config = dict(
    n_experts=128,
    experts_per_token=4,
    d_expert=64,
    hidden_act='swiglu',
    optimizer='soap_variant',
    batch_tokens=[65536, 131072, 262144],
    max_seq_len=256,
    max_steps=3633,
)
Below are experts of layer 5 (counted from 0) of a mixture-of-experts language model. Rows are named router (the router's row for the expert), gate (a neuron's input weights, with its number), up (a neuron's input weights, with its number) and show model dimensions 0-111. Each number is 128 + 24 x the weight over its row's rms, rounded and kept within 0 to 255. Numbers have three digits each.
After each expert's rows: a language model's description of what the expert responds to; "mostly gets" lists some tokens that are sent to it at least half of the time. This comes from a sample of Wikipedia text that the model never trained on.

# expert 44
router:160091136147140165167111154128151125151106096126105114164110122114109162119130116098117146110143098159146169125081112130131128115118124175077126115101141139109075110158092123077079136129139158135128151163137081109089133151173144127122142109137129112145171186130116140138067165119163157132065093129129106119139131097149102126162140146113
gate0:123114129148089133153152120102173107142131170137129118078132100109118169142089114093109115141125154115158156110107119155135120134165105157121123111142150098151123126073112086125090152097145103106134156114162148147122079136100123127090154153145111064100093172178077115107101152118151149125122116143152133165158169113152123138136120137141
up0:128136116137111108183123110112171153164139167121098118143140135096122132115076135090107092133119123126187139117097149189134126102171118150143118126142140096150148138094131107108089125135139142134170141110163138147155097132102160123106146164171120096086117149147132123153094146118135155112114105167166099173133153126159126125135152108082
gate1:094143170133099111116103105118099152135091126127135101125121121152103167174072091170114165117140121126112149136108119128136095158105125109141145132128092181084166097136144113132146122106133117173134094096130170118082113144098127114142105144086159121165104161127123115102143169119123139165180122105149162132140124166099120128143112140124
up1:102116101096143138136136155128151120122153142119104116167139090100160118124139082149156130130114123156131153168142121117122187124084153162096122132099125092133123136151101154116146135149132109128111134131120094110125135113165098144120113137181134119127189142070077145129131128114121125099067106140112163096154139108100108116119087157114
gate2:158102147143138123133145139114114128102160123144162112152145144128111121132097097132119102129099166133112126167123135083142146152115149125158134112123105116121148073131134106144156133097172125153123158100102097158118113105122104126102116155151182130085147172124108188156088139113140110138138128134108176138123155120150122144097151142167
up2:131113155134142133088125120114113142140137126168155150141161146100146100135134107114112114172128147160096115128139147087145147124099102133144150130129145159131135083125154115137146127101162104157125162141158102089106068094123123121111123158100164105124141139125180128133080150118136115153112123113147174097108134133156102119149142192161
gate3:107134143099130110144157195095164124124139128135114117099142119132134180154167130122123141118128118148103129138107120099138137122119124094112131095158114115152125100137132125171115170094123121154126108162165183120151131146119086130091124080125114061156109144156111122151116143127139094110123136136075121145129140118145137110159147131157
up3:118149151139131176119136125132138076151139153122107131162142134157099156154076141142113139135109154130127126154100161081137135144108120132147140090137157141155139117130167134137122151120136160151065138135165110159116119156146130105146162071120089126053155167166141116129135129102134086157117108135133163128128105115153095075145124124145
gate4:130125161180148103172097142109141119127121103114167145117163142116154133108118100132161162097115074125165127151120057136166135149095141134113128068121120123153135113128136106147148128146156150135148143099124133114134106130137123117127134138148161128138098092157131146156196133159104054113124123134111155125140169099117151133116063177150
up4:103127107166105129175153133116102127135124135138144117115088109108138101106085120159163146091149146122168136154106101158114131138134135128126117131123130130089159108144138132138116148113130124166111100070128141144146111119104174086132159127155171090124117142139170144097134149112131122178130158149178164093110145134120151116106094118129
gate5:110154144125110087110109101146090173168121116128153122050101116170121140159110121127108160111129145130092153153130116184140125128121113122118100112159119152097168136148103108112161121128128115107138137066117183133141173088095124122138152127165126141119129150160086173140100161148109111164115135112176142117157157131138143111159102102115
up5:126117136081136100128150184094179082142125168154156134162117169121166128143085165134111117101111116133157124143139135111105139106152116113135116130151160100176098181116109120098127120130128109181121083139117152149108100091134119161108107120129103085125082108101160117149104115115159164126132146135101114146110115156121160153145140124121
gate6:067144124146108114120126101126123136107087109139107174140110152108130077124132118106115136138128119159185102124099086162102101166157081135167118126135124107130149152117091130144076118126118147171180138136161125130115129130136135127143152134128120085127120160155126134150131136126080102127074110140129125157120121081112144091154132112114
up6:100135123162135108156162127141063122078104144140122139147154146156142155100146137086140087171076145136121132104119111127098149112129097137128147140124145163143141170134134127108152110165140132151145126131097100098176088108151156108135161161145111083134103142110141131148135116131133091135118128107138111121126110136158109139086122148129
gate7:112080152130115115159115164115146150160124145123116161149132120111144134125133163168158136144134127135142089120156114115117099126117140137133162074135114088098156109129133128159130166093132121100103169142118116086097167121134160128138146124166116154152215137118128164117135136135144127169146125110092152132108175133080136120122111160115
up7:144163131128131111136151151151153065125147123131148109103133131145146100148167081116092098168113171112127147098103163131148145121138132100131157149142172162171141107151143126089099111134109151158081114101136141150115093130131150155150115113122112125174106140149149092149122115098126154133109124143153096120103111127147127116141159123112
gate8:132155130161127146096127190126116109088103096143110105071132169110144140116104130079157145125095136167100126151101143083153126125089097114141067106152125106156137113112138120118140135111127121129119102105149112119160135147124135086175196133126161103140120127146124162100140110183167140117182152146079112079141108150136102107102111147117
up8:145163139120090124121137149107041122187169139105155123105143168116106116147088140109125144143122121140113096126109096127073059129115125124091113122143150165141115149149116120121133088130126148155115092117140110134160131160117180114089149150133092138104102164091110150151120113145133084121168122118106127118120090126123107150135162081164
What it handles: Last syllables of personal and place names from many languages, such as -ić, -ini, -son, -ville, -berg, -i in Jingni.
mostly gets: "ić", "ini", "ville", "ano", "son", "ki"

# expert 56
router:128104132143123083134110106153130121139120105098192081194159154173070112110115135108116117120105132122101138152108134125144161137104130120098122124124124111139116128169100139118138139085095132163101093146165184139112108145110108109140111154113141104116126099108135139107169126132127149108111097119132108161151148145136120133130075153145
gate0:124154123126089176111122127147193158134097100148132148104119166111110145112092169084163142137125149097085094130160103142131148105139156112143115144150140138151114125171107112110144155093154107148150137097139106111092113154114116115124164134106160124147125094128124134124109128130168127132123124105163134111084130139135092133100095147174
up0:104151106136107170100168121082124113157133175147093154124103157126153130118111154136101149166088121145156108132153124111133097088162119102119161127134106071093146150145151147144145104165131101097132158104143133118164151143126130140136115065144144104161145156100142100148155153169096132125135117147109091137116146112099142123174126095101
gate1:142125125176105121113112108128142099135107130131161116130114158154099159127124139141114098156121139135113151105118126115150087147134111105151125137136086162135107129135117148144120102149120126111126134125172189122098146160134084117164065120142146119108071121090155103117108180150097104148169124119102146164139103087108112135172129179104
up1:136149152102122167137147165127129141135115107126124110126153107088146099143139148135141160117149143113151099145132113137061156123135100164125115112128127125134147116157122138141127120126127114186096089121117104119143101118142128122115128119112102109174165108130099162150138087108114135139065120124175149092076143140150159153100164127143
gate2:117113118160101094128088131121138112147130137133129104163118090132145137188111100144107170190126109103126141113087124127104128100147144167094112101134124172156147144139131145137128147119126101093158126141116119169077125121134131134176121143127108126140148157142101069111142132130131121083156096131098139121154138134133141158144112087113
up2:119149152086136129172137107162086115147176165181170122177125122128115111111161152126145136156130136134144100123110125116130123144135142150146123135128118125066091107105172143119136149146104128136146122147121167112118123103122105148100156130150087104096118134114156121122087106063113132114184121130131159136166080097088105128160156072106
gate3:139096132131111107126154142109115133105171112156136155122165137073103133102150131096118156143102150145115098112116142117161107099126127127124139126137107105168110088103123072161104121142131144124107090115144156127140133124114131151127077166136182094106196109135092164137141109156162113126133108108125136157090168136129123136123139117116
up3:140111128124162115153092174150151123133144147090120121146147112108136093047145088173132133135135131166167118187103176130099163108129117121115133120152118174150136146117088093090139143115118112147109144149122153128144096146105143113148125148128148126106078119139098126112146115117146092126129136107143073171059106093134132125138133127151
gate4:088118141123109096189100114130117155104115143154121077082099183151123137128099140130128213122107087147108111085074144174100131112120143102099110098125144132116146109141104120115099152105157156129175118137147120155160141135126142123166171158117150110113118130121122138132124156117105118139124135120129096126116115139109133101080114133128
up4:149143124167144127103142115110167124160187108120137156140159103109097131145137132065076049163161153132120148152168132089118075128130145143167164143126124102111136129106154132155118130151102121144106127118157116150115148124143104125072121107092087142123186105136138126159124109119121128134126127136125120135131129110161143130157156129116
gate5:119120174138135121137100168110115150118117111179142156131129094178091113151133124141150137110116159153093149086105110109142092133130093096107085168161154113127099106109161121155146181159156103110153124142121148132159114141114137133134137130115134159055108128136115138131164110157099117100137149134123143133137171144116096116093136128174
up5:095097155077113129141110147106117150082114101125126111120138106132137129117138144152106150130175140154122144108099145104142123158146099138077111176124129158128111113123141115137103106108157167173107137165162161124143101174154114133139106138127143138126120153150134119142099120121093097144126110124148180121101144135136098122125107140115
gate6:142125112140139154128118133116120151133140103085115134122102191129115124118093137176145139143110107119076115133141129122094113150129153107143075106098149129112132177157173107126133132098144108160148143111160154126116154114124133171113123129122148118126129102089159171134101145134125144128131148117168125057120108151120137161180158146143
up6:122132126119132136125148132104127095171111098137112143150113151128146095116135157142119121161100112085093100141133130137118154125137152137145152123105136127142147118142102122127144150125129141114102147094165169075087115142088151145129093137166137075102118107098155139113129123147138147120118110105140150109096143115120169143143146131128
gate7:136139152099122155159137132131088135098140132138136116142094178097149066078155088095122135127155140104090159135154119131119145107192162150117105144149118144130116122140145100142109123098106139149147124145168097107107110142098119150141167119157146071163101137182130138114109133106106139149154152118170198074114129136103107134117096106117
up7:156109103183124126083097104141182090142132127107130111138166097132111135153120135134103110140128110121151130116134100124107123111090145118146157112083120141138186116113125165112103120133132142075089173142097172133096151131146100126126106112097092138129129131117108117101185127120087122108123098138074118171133115084128166114181145125161
gate8:141089156126143092142078163114084151107143093127128102136117133090095119138144131110081108139148135112110166135201139144086128109128128145121105116171116151133123106136102133160089117078125128128160141131141140126109155094121152131128116123148129097141168131151098143127082173113117135151048150132114128131104170152166148160140148180118
up8:071145155115132096129110136131181141134119144146126142122073129154105147187167149100090117132155163100117134110191170186093123166098140113166131121184100135142147122145097160160080094096116114158141130127135128172092127154100120120145117126158096117150113099150090148125150135133082127126147149158096159116151135134142166123143130134130
What it handles: Middle pieces of verbs and their derived nouns before endings like -ed, -ing, -ation, such as serv, oper, particip, expl-o-itation, discontin-u-ing.
mostly gets: " serv", " use", " particip", " perform", " describ", " such"

# expert 34
router:111132097097146084106173076143151132115177115113118140135121083134144139125122149155110112120085117120115113146112088113151143086162121135110172140159102157107165148104158117089167161114121144148164162117122175117130121150102134144111103111122143111106100089105140178120140096122142112160112133107093110101099129081119086126109107138146
gate0:089138133066132093129130118134194098101146113134110178128096123123130147130093075137139133099125105188110170129132127155162119117157072177102125107132100107105112128148142118096095134098127117123135144154168119159115116123137134153125164126118166145092128133100102137099117132112122127166115090087116188109106160149149163127143118147134
up0:133122130073141127138131157130154106096117134119148166107096093112104154115097120123154116125104113161110158134101126101140122130151091162118099091131122131115131127129163117071140101111133120106144106152137097158125156146108135119064122114097166156090110171097157148114135128114122086177097107122077151098143137107137125093185161110132
gate1:117109148107120132132099148104148171105094092120104135108120150094150148157118129088072158096153116146144101134102131128121108105153143170109152126153146158094107143139110125122126126137138192131166148130168127136123117140117095128129169145131139114150103124140152123106148139083167118142121098121092099134114165118127152142142130122175
up1:089144099132128136140154087106143073153133164137145121161119093155096129150122093169140102128097138151134186165170138112137126136092162149176126139122137110119118121085114137111120120111130121175127112101136117104154136088175148122130095141142119160104135136126144088148117119117124101106193129165124180124144120135123145096133138141090
gate2:132114121100102109148141130107149094120147113122135068125046091176120131145110125112104137114176139139135120143120139147141124143127139161088110162126117153130138110162089146113106119140123147134139137102140094092119099140111106131172165122130121078118127154134115089126096154111159128164129156088136148116094097133089181150161157142123
up2:132144142138129163073127157135108141146146144134113129133128117083095120117121159154106099148047116115146138128110084144099127135090140099101144137104155104136127139128132114147134130135112098080124111098100129140151146128119134137098162114076155137161137105149147136141144134136107142139150139170164130170160148098147115129125113091166
gate3:150126144152115114163120101139143114102130164108134119134117148154097175134155123114163157156113114128145084182130105150143096144122114107157152122129138114112137135112120075144145160130107130141141123123113156143152167078088140156126109166164104122166116097122124132108141158146148109092110127160090155136131110159134146112126163121078
up3:141123146115098147152150092157074113102117119121142107122130122177122135124118162096108189145108081116112170133114130142128101135158149132124162156145107143124113138129108101124132129158108114165155106161124129128140126120108124110136093140135114111168131101118108139101125154139157121134092113134128150146112112130064129102178138107107
gate4:148106135090125131094142122153140160149102132144175100137161134169135140144115096132138122158111151120093133116157138152177164109141082104106119113136130113149129155146119099108156140134165142126114141156097119139126136113115124132098148109132088151071109091077133166128116132129161116135158131116105101147150157169136103125083103122090
up4:120096154118122166097133129124150172161120118102087087131150131156138162135138089181116135151125102117107124126154142116170135122171120135137121128136106087096133151116124133099127107157151158135104133149147135131113155170140125124133148142154122145157129094119136112134126143166161069136121124136080106135102147113137128087111124146080
gate5:142121135121142129141130135123121113117133107176117112147105094153116117132132119143139156160144094106109164156105079171170083150104120103105123102137126084122117135084106106112127157154204130131079168098103100131161119131110138156108113133131176137110133099131125167117133137169115125061110121153146099133160159136133141138124128180144
up5:150074121134135142100120106119121132151090110113123123149133117103113110118160139113159128092152191128107122161156141117081172110139120171102104151132138098166147121133121152162115132078073151113175099147152143131110108109120153123170111136137091114146129145091111086110112115134119125123135134129160140167110107164114121095128172115070
gate6:165084122124134121114132141120130126110113156126122130159147129133122126077097128170154131149094113135127136122114128172118094128107136134147081124145089159101113123132132147095156161145143124084162134155106132119123154109085097104092106148145167123092133120129115154152094149173108141121080098110147103146081140116120127113135113152147
up6:141106121133147116108128169120179131090139089123112120155129182128090142146115147162127145105063122122152136158105148093135162091094132129153098102145091133090137113119081144111165160110126130183140148169150136127153144127132111070102114149148116087126110127131119154130138179182156105102084149116104136125087144098136117105125087155099
gate7:082109106137112131091114105100139139120167135090138087170091138161133089156149128116132156119132154144128145139063141130124124165117121141140097125146140164097153165134143076138137137119157120133124075157122121134167156115142099157168169138151167118104168131134149174131133143137122144126114116147131170104139137166161137111105074127109
up7:080140102148108130113157120105157177089175121103127124179065136144114113159130106128114147105140139141132133088073135112084123144132121131162094109164151170127144150143128090115107154117155125132153073167137147132141171141138080166125162172170128113119159131152123137141131152130130119128142064139159126127134124151121114134123045119119
gate8:169142152146118117129126154117121077164105141114118134140120102173157135133124122116147145130142095158135129119142105146138117123091094098111142110116147104090155099159156122124118149079117143085117122098101147085121123118101114157112142134139067105082094119115175168123133144134159118131167126137145153108144141167135149133131092123145
up8:156117114123139124161114165129154087147123123138108176131145109191153133150157115067159137143149134164144120146161115136156103103132117099124202161107088112140144130163121139118153130104116161123157132113127153095109124130095103103064144136153079104132127127112157160118112126127125104135128118129148155124088155144121132092150102136135
What it handles: Capitalized first-name and place-name starts and their second pieces, such as Matt, Rob, Mich, Ste, and ack in Nacka, air in Nairn, ash in Nashville.
mostly gets: " Matt", " Rob", " Mich", " Ste", " Rich", " Mar"

# expert 3
router:121133119134094142120135093133156126087146098146115142110141129138169158135126144115147114139142158111131114123107169133128086107143119087145106099129159109132113146140106103127149173096104192111144131131132120161144112179072135138129102149160118186138106096125110122131100138164112144108134135139155146117149162132149155142158110096102
gate0:120116149112146140144125128148133131123175148146120098123138138076139159126160153161136132166131146148125162112176074116152148117125121125111113131106120154151124135186117106123115155142155112156146089106151112107137105163123105104130101140113124106101107140137154111131125105158161100134145117119171091128083146085122116139132094143101
up0:092136105146101079108110127110128114149093153155136130113125138165098116151123124142119125114139125114156119164102157164144117132124149137159143154145127121113130141090107140121142109121114130099130134143103186138139159069115175170077157135149105130162157128117113146131121156139122167110121112159095114128187119150127128113147142097165
gate1:114136138122101081140094134118133167144135142135165109168153101167139091174087142170136164143106107115112140155159113158108164148144116157127126104185121095134112144132140071101131120114131126116154091133155105148113181114106146110157143135103147143133142146113118125119146130133189129118128163133145125121150133138098105128092122165131
up1:118116132130147097085134159107127164141157122091146140113134120141127128173079128145131153124094143136091153137138121139115104139095112150098161116093104143119175126139181134111112113146147134167130168120148159121109143124149105154160126140079110101119117149167121100167132168125121121137132121126143073137141146146127171165129135122195
gate2:139138115139121157098157127136131163127157146111123131122106151116132122153113109088118136073176093101134142152142113127159146103149125164125120105118098153124155130063128131139105119152122117111162121138090154123123115144144113158093102121113127130147159135170087131111097126126107087149103140130115175125135124164156099141137141113150
up2:132134134132124161117159093146156142106152146151095151116095113100100156138117113078100125119151107118176078168174144169136129127146094155114116122167128157079138130099086109120124147098136163097152115162146132169193112124126145146129155125116131100153155135113109122129077140123145131117150117129162137106107140172138110111128099132170
gate3:122107163115101082146128124121127109145124154160145106143161121119131105132120107086154145137096116122161127130138139109138136179163119121133129123126113113132147127133156147170105114088123140128110146136108110153133141137105184134098132128140127126095152133075105125154120122120109145108156117152109104138127176126106138129156149121131
up3:150069111144153075112149129118113175110121194123164156119125091097088134079103150085121142154119098106135087141123117140156134122098125179136137147137131133119107151134092141113123139144125144140145156124095141152112137100098106109129105101123083169112099148114143157143155134173082130127127131110173117141139109162157129119100084152115
gate4:149138156088146127124116123150128116100133112114147135111115121147124070144172083092108149129151138155110109119168131177194129125163140045163157151127100130161155143146122123104121165158112148131105125098136123164116155117106103113166151125113117145131084154117076104126139137125102113110088111156132157103129142134142129158131112150166
up4:086110111165135148106157130123137130118129159154114115122144158118163130132098143155146125154113136145101118123135134125116127113130100148110153124112127105146131105101139150098112118138139114146203098161101090090119132108176126122086129161106154165162130112111143125104080111166108113157141108144141123163097160122104115073078129089121
gate5:104115132135128125074125111124082125108117135086145092132115177128165150163144156108154158155133083133107119122071135117116059110138138135101144088136154167104116183140162143095188141129130101111137138123135153122157139154137130146143095149103169159114131105132144137137167131158143128151165102103116109173115126158165126178137095139141
up5:122151118139118133137147123141114102132102134115151141141141189144135112109155147122163124130154110126082070126057139182105104119131101152148108118123136081123121141122144129127145159126146110157100144141157120109146126106163138137160103113157119105109138125147170135109138127146160159118129135121146103150063149095125129136143112134097
gate6:124123109137153157133140138099112144155103116158130150138114147103125146127123124095134102098127169146129120148102122116149106158139139109107124146123118157141165082171176151107145156136158207104104117159138127100103128116131138115127142126123166151085113163140137197141142155087127166117129153154110094159086108089158100155115120126181
up6:137143147120130117104135124138097102120075088145117112135143124134100139160108124147129134114109141102180104109128120101138178168143142091110155130125111128128124163150148133141161109116132123129144090173114101111095149119112162094160112137122158117119156162145133170135114105128175120132130113167110100150131110092108107130144124152128
gate7:088134148148151123113178161105123163100132152134088146118091147097127143106140153151130133140143100138155110123109114145110172114075125115122128086134116106091147146164101087091143121121146117114133116145174129103121121091100150114154163134158135163113142102112136136125134128134159123113118124106177110103158123159105143169163146110131
up7:113142168130158093114113142137155122138108132100114129086149130134124110184133110180118140175136112137149136106156133144094150127154153091122141112147131116144141154113120109102123113133142141116146137156157140100105148122107133105124136112110132124115176092051131142135069132145112171097142114114167122115114131177107116144144161116084
gate8:129107133127117109135132150134129128120142150149140100135142114141145150138136096078090131151067125135116140160147161149135095104125143139085144094142097122176121122148139148124118135146139143126153140143169143113119112158107141172103082135134174113104117121123143146142130135110061136112166129122171095141157106131112106174136130153143
up8:102148126117097111104137112144113091158126140144187114128144144145139144127149154092136135134081131129107096131188149177150103108153142095142120082175121104174083134158077129129133140138124115117145117111145170136147137166098103160119105119160130161107133114097157151118095138162092133123147092133163117145124144100077110106163139135162
What it handles: Conjunctions and relative words after commas or nouns, mostly and, also but, which, who, where, often in biographies, e.g. "science and engineering".
mostly gets: " but", " and", " However,", " life", " business", " education"

# expert 24
router:147139126138138124165140076134136121139133103098107118147150111139162138125125123135164155116095128133107104164095096128174146124100099149148166137149161154155120125189146143151137151045092107116130162056133144112120095146114115099154157123148120123133091142091143134132178129115133094120136118120137144126167110145142121104095109161132
gate0:157098167119142154191133135137135099143122113129097062103132124174134139157124090127134119131117165152124163156135094159147166139090098144054115119121152120147109080092195132127093122153117114079107115159080147112122137140100085126119157119101146152115136100146117150131127132143106159131139142104172151138129108120160138149139167125120
up0:123137109084117109107160103124156146119123154179134151148125140086102103114167177083113129099103078128090111117169153103113139086146151128182149144166098108111121135128130109133118152110122143185151106108165129117116150183157131164113131133156085108127130106165139114120110120115161114131083156137103117133176125140108125111148099162132
gate1:112119165185107118152126133101134079092099150129137125132148090139123144132113120134125140117135116124171149100135095123129125136152124087138120126147115129136191124120167089150155126147132148092106131134131129138136090147047122122151103145149118139150131119156190164149148130146104116112107109140151156118096158120126128150133111182130
up1:126099122086108126111159125109127197147164123154118145120157135147125090155111135111134109146109143152105102101153166141102150103119137146137093125124136131118093109135143112141133135113125129153125128112118097114183152079174142148110092123072159112111120097145121117122124107170142114157166152083094125156111121104115101138128182085098
gate2:134134148131131123112118129097144158101123080101124112141139188101160189129067093114149125091127167134109126130139169176111113137147134128119120130133129173098133127145114136140128098098122117141132156134117143086130142115119131102126181150102166175121122158128164164131138152118160137138113124102127114106123120106106130105151111103146
up2:141108140087148126127147133147106094132138136157143157125103090133072074120161174132139139181118123120163152118096127095127123143142115146146148134138088089126100115110117122104102116164121128142068114114138128149099120167163130168119106123124099106139158093119103090113088094115099126128139108148118142121116137132136135165122166182113
gate3:093101097179144157212122079112136135127132158127138116102149187124128154105167095065100141114149128175122153105111105105121087137108141128134161095178124100164124140100150098143140109129143095104128119105129111100108140084113148146103129110113158124159157127128122163178151136140095134119161129116151105129132122092120146144141158108094
up3:128159165086116115092119171134104125123118085095116167127105081133126157114073140164123154133131123103155147146090171152128143148137092134137140105103104124066124103137133158084103125128130159162112119105108149140124101181126137136170081123113112127103123125141159120110150133127127127140107119160111159087143143203154131106123095106144
gate4:086190119130100154115101150114118153100126107129125119166119141127095141171164095142143136115099084157146125119095136069115135126157132116148134164138161113096117135131158095130070117101165115106155128101127111165139130143125133127134118125161101141158155148092126123133127150123167125116110134094138116156110118119136150168169116128115
up4:074114100138099145145127114112109118131135106083135105121142104113181172171100114112073161126142123138136125152162091166141122068123137162120141126118119148148157153141156127128133120109138145135120161122129124131157114105161113139107115122170143148137104115076175107131152120127188131152106117135151114125140138107119126121152143101159
gate5:191115115102108099161131163158107142116142107124110165122165145174145105108120176127149110110110122109162140172109117141171130118159106137125126067093093085175117103100136114152121139134135112168121121142069121107128104124144128095126092161138136123079112098122144117132166134169126103121101139104162078150181148152126112112101142120081
up5:104114131169131142125136138129180119127143134141110132104151152178097155119126160108118119113118111118132130157153148130120172111093134083141090153127096112137154130135089093089159131103134106134094082113133083104138141130145147137128090099111147149152137148141152118142107131196136098100168167121086155093143097128110116151163127125107
gate6:137119128136082128107105152106110089127134139105103151137113108093146111135114134113110133192107081128101150133136165159106123116147121147119143140134101110106111119123101105133110133077157123092143154135166130114137138135119164168130154105121136096126151125098145100151154134158158134156108100112137128137091175144105082138167145117113
up6:119133126117145095113139139165134139116163099136148122124099125156102117081188100119128130115126137161128109137100104157116098128115180128122107123108107084101114130116153131093123148184105156136116092127153103150145168158120112143111090174134131161131119125097117113103118112112091125112112159124126120171121093149127141129138128146151
gate7:147079155091106134137156154096150125119125093140131106157117145108143142104130134122141153125112128170122105170124137141128111114168131105131143134141084144157150126149120109166088107101132100176134122116084184113109156098088060149136138105097117118114132153173140092130118147147151133113112124118164128137114168098148175162140108146140
up7:129172107176138149149128102168155137136161147119112162127143101146095128154172126153110085153143107109137119125106142092137151148125099133149151101138180124111128096150157140136149146148105166115086125159122059153162089145181171107135124152136129119146113117138128159101164105112134116157118131128095086131132071152120104088111147112089
gate8:155132159148125162108114128090130144150137139139115123125131140111115131131068142104148158139159124106109150141118146156121118134152142156118086104153135128156145146131097084131102087122175112100158100153165095132092154115144099130163132133128132121080123167140080105155133140144142136121118152144113136129171143149129135157145140131165
up8:116101080093143107145110127114122135103139093138138127130114142129120146160179156099117119138135131127143060094137121109088135115135119108140146088110090141095112133124156170107130139129105152131123177132101139126139142150110169104102173110122170128176140072124179165126108120146123125137140103106099114133112115112130160103111154106117
What it handles: Middle word pieces before suffixes, such as offic(ial), jud(ic), prot(oc)ols, stag(n)ation, plus relative pronouns that, which, who, and table pipes.
mostly gets: " offic", " jud", " soc", "fic", " Jud", " allow"

# expert 2
router:113083115146147138092137154136099141160116091101136094152107116101152152090087110153114123133171151099124099132097096125125133105137169175100163119129143111149133143145137142099162102149121146130131150149131166095092137148154146102130181087114105139146124068093112119137120128128161147112111156148141113150141127119127114114164129121156
gate0:103136147119128141125088141105153101116142130121173106087071164121119096181086114089150131200119152130118110125137121126131113147145107138082095131145181117127109153170115114115143111131149145139151149108132107148152142153124155088126161098148114093099156121122167142144090144127164120090145115146097133147126150173131151147116157189110
up0:105137134181139158083112119128154152135128062107164127174163126089121131159133133108144128139125108147116130093121181100135099108120127147138137161153154125100123141111170101134152177134141055155127179150124143155134077175171114111111122117120106138129148111152195124149137114133159109100115104121145107103129134146178110163143176140140
gate1:141110129100112135134087134127157134153124147124146102157144121146145161113129113115153157115131133155169082101104103154153113148185151144114125125143119122123125128155183091140114125111097097112148145149124109090110143130091172128100146060123127104114176121112110142134103173155146119146122124128145154120132135157136102116125145109107
up1:135145163121148115129120101126107162152122123115102148140158132121130112147123142128138113137117151127078117151146149089120118123107105124149147132102104100102104132129152129076150136134120167137123098107135149124176158149138101126121142167116117161119135118122151155135096128146144165149112108098096086159129093122157106169082147144159
gate2:140108130122108088113109084147092142110158121152168084170121169120128139172078085132122157134142141124129133096117113180134108111119172118134128123111127116150121187146133129187120114130134113183146131121121153165087106077123133130097152112116149136157118168112169115118066143127138175149128122120098140159140135140149133092144156123107
up2:141097101126155148097145169130130162103148128121081139113146114131121118150116110108125135162193071167133143070128139119095157139139114106169135142136109087140122184107183140099116154157132165110171119140128132155130181083156129100168151124087119136121108121171128058137119129131109149149120147113153139156181153147100095118084115132124
gate3:140101156099130119119114137106117103119143161135113135106125132131143089130126113082142144170111117083143134143176152128095130178144129120109121150120088173116122113113091098110128127142157161110130109114090111062160137132108141112151118132111158089136157139152133112138133148186117101134164174140121150110106165116125133108092127142125
up3:136146113149121090104133107120097125113062121163073126134189136104216122128090149151104113120124115127149116158090160134153146121104087142120134161149099147108100119161160108131147113127130110139096140116127103103142128134144122160141099142185115115103122136131137102146099141154092101136135149139122113128126128107092092103079096167128
gate4:115069143101101141108111102094114123098106145150081111157130094130138122123108148096174098178126150149114171151139144117118084120120168133099090140177171109156122156155104105132141085132136116076140135134106132081142130110145131141143152116126126117110143122131133144158154125114118117100085137148104194142106110117114142180143137155094
up4:158136128140113173142109155149174075143157121136123140139134206127105169133122119134089159065114145109129112096137117152144138109121119138144148094116077133106084088101101108178151119121136120179133157124142127138126099143125166159117133129119093124132060134140112087152100142136157110159129121119119109109142166151128154109094122172172
gate5:162108138133135138105097162146138128136126140139168095133095107128120130155116161073170158161103132089110127106103154133132104167108128113104122106170110145098102178111143142117113145143164113119113125104099143117116121133129120135123111095106156086155079160157117150185119127141142149136094056097108141117139140162143140132164090144133
up5:114144149130121133167127131119150142079130130151110112175207140123173157145116113138143131096097144136105147121119116109133100129109119096082098133112148150123155143125123098149107126112137123120161087131125100098137127120090131159122170120124140143073092116120106157132150164141140088108170111139094111116111103116169111173157129127118
gate6:149149135143137119154102157137139123140151121124141120115083148136122153155132146107124169129169107150095078088101115124085172159146104107149171114129096094149140142108105140119076150142119133102159137117129111131107116157114140113126133149139132125120127133126126128121125177147109162156144171149087144147073113109105104133158111122141
up6:145101138095147163154128168125104122117150125125112132144124124148165148083091142120128127138145192055116108127146148120128129145125124132133165108165163153136120051123116107158111132099116122102147124140085095123139145132123148113182155157103149104187141137185149133111165116114113120144094123133124108115116176115144089116122174157141
gate7:114112104169100162117139105119135159115099160128115126106169108134118146154069097119160132129148119155104098099158129160157073150115158133119125130162122125128142130135140085193151148126162152080147138137093112088134156138136098125152144121153170169135103107141108136145134148139158118163161122145144136126163148154139122122109074147089
up7:137100124132101164123129100150107126136118115177097101130091071153109186134132139128127157116104129124130134127114140148167115159129152100139144133175110131137110088139194091137139109128149112102161120118117109099111165089107155154168116135112192104175158143113123133147161153125115167122139146125077146123104174135143108115086124141137
gate8:122182138106134121121129096119129128127091165177132089115132144121147121120105118103105142124102141150149144166121129154117146140099152098156120147197093130170105100139142136114141138116058102137113117198122126115144164111111079136109138109104136123120092113116119173154150143109138138133141112143115139137154093125151130100151149125103
up8:115165141111151162146137102132134153126102155137143107124118142075155123116056108150113102134083199113128160172150103137139141166138171133134127158162106071111162123121154145134129129128115129113102122177113160129123160134121109067126138153134171165111143096092153142144150118128129114111136140162147101121146133123148120133157170124118
What it handles: Inner word pieces of Slavic, Spanish and other foreign names and places, such as Czechos-l-ovakia, Yug-os-lavia, Buen-os, Yaros-l-av.
mostly gets: " Angel", "ić", " Jan", " Los", " Jos", " Ros"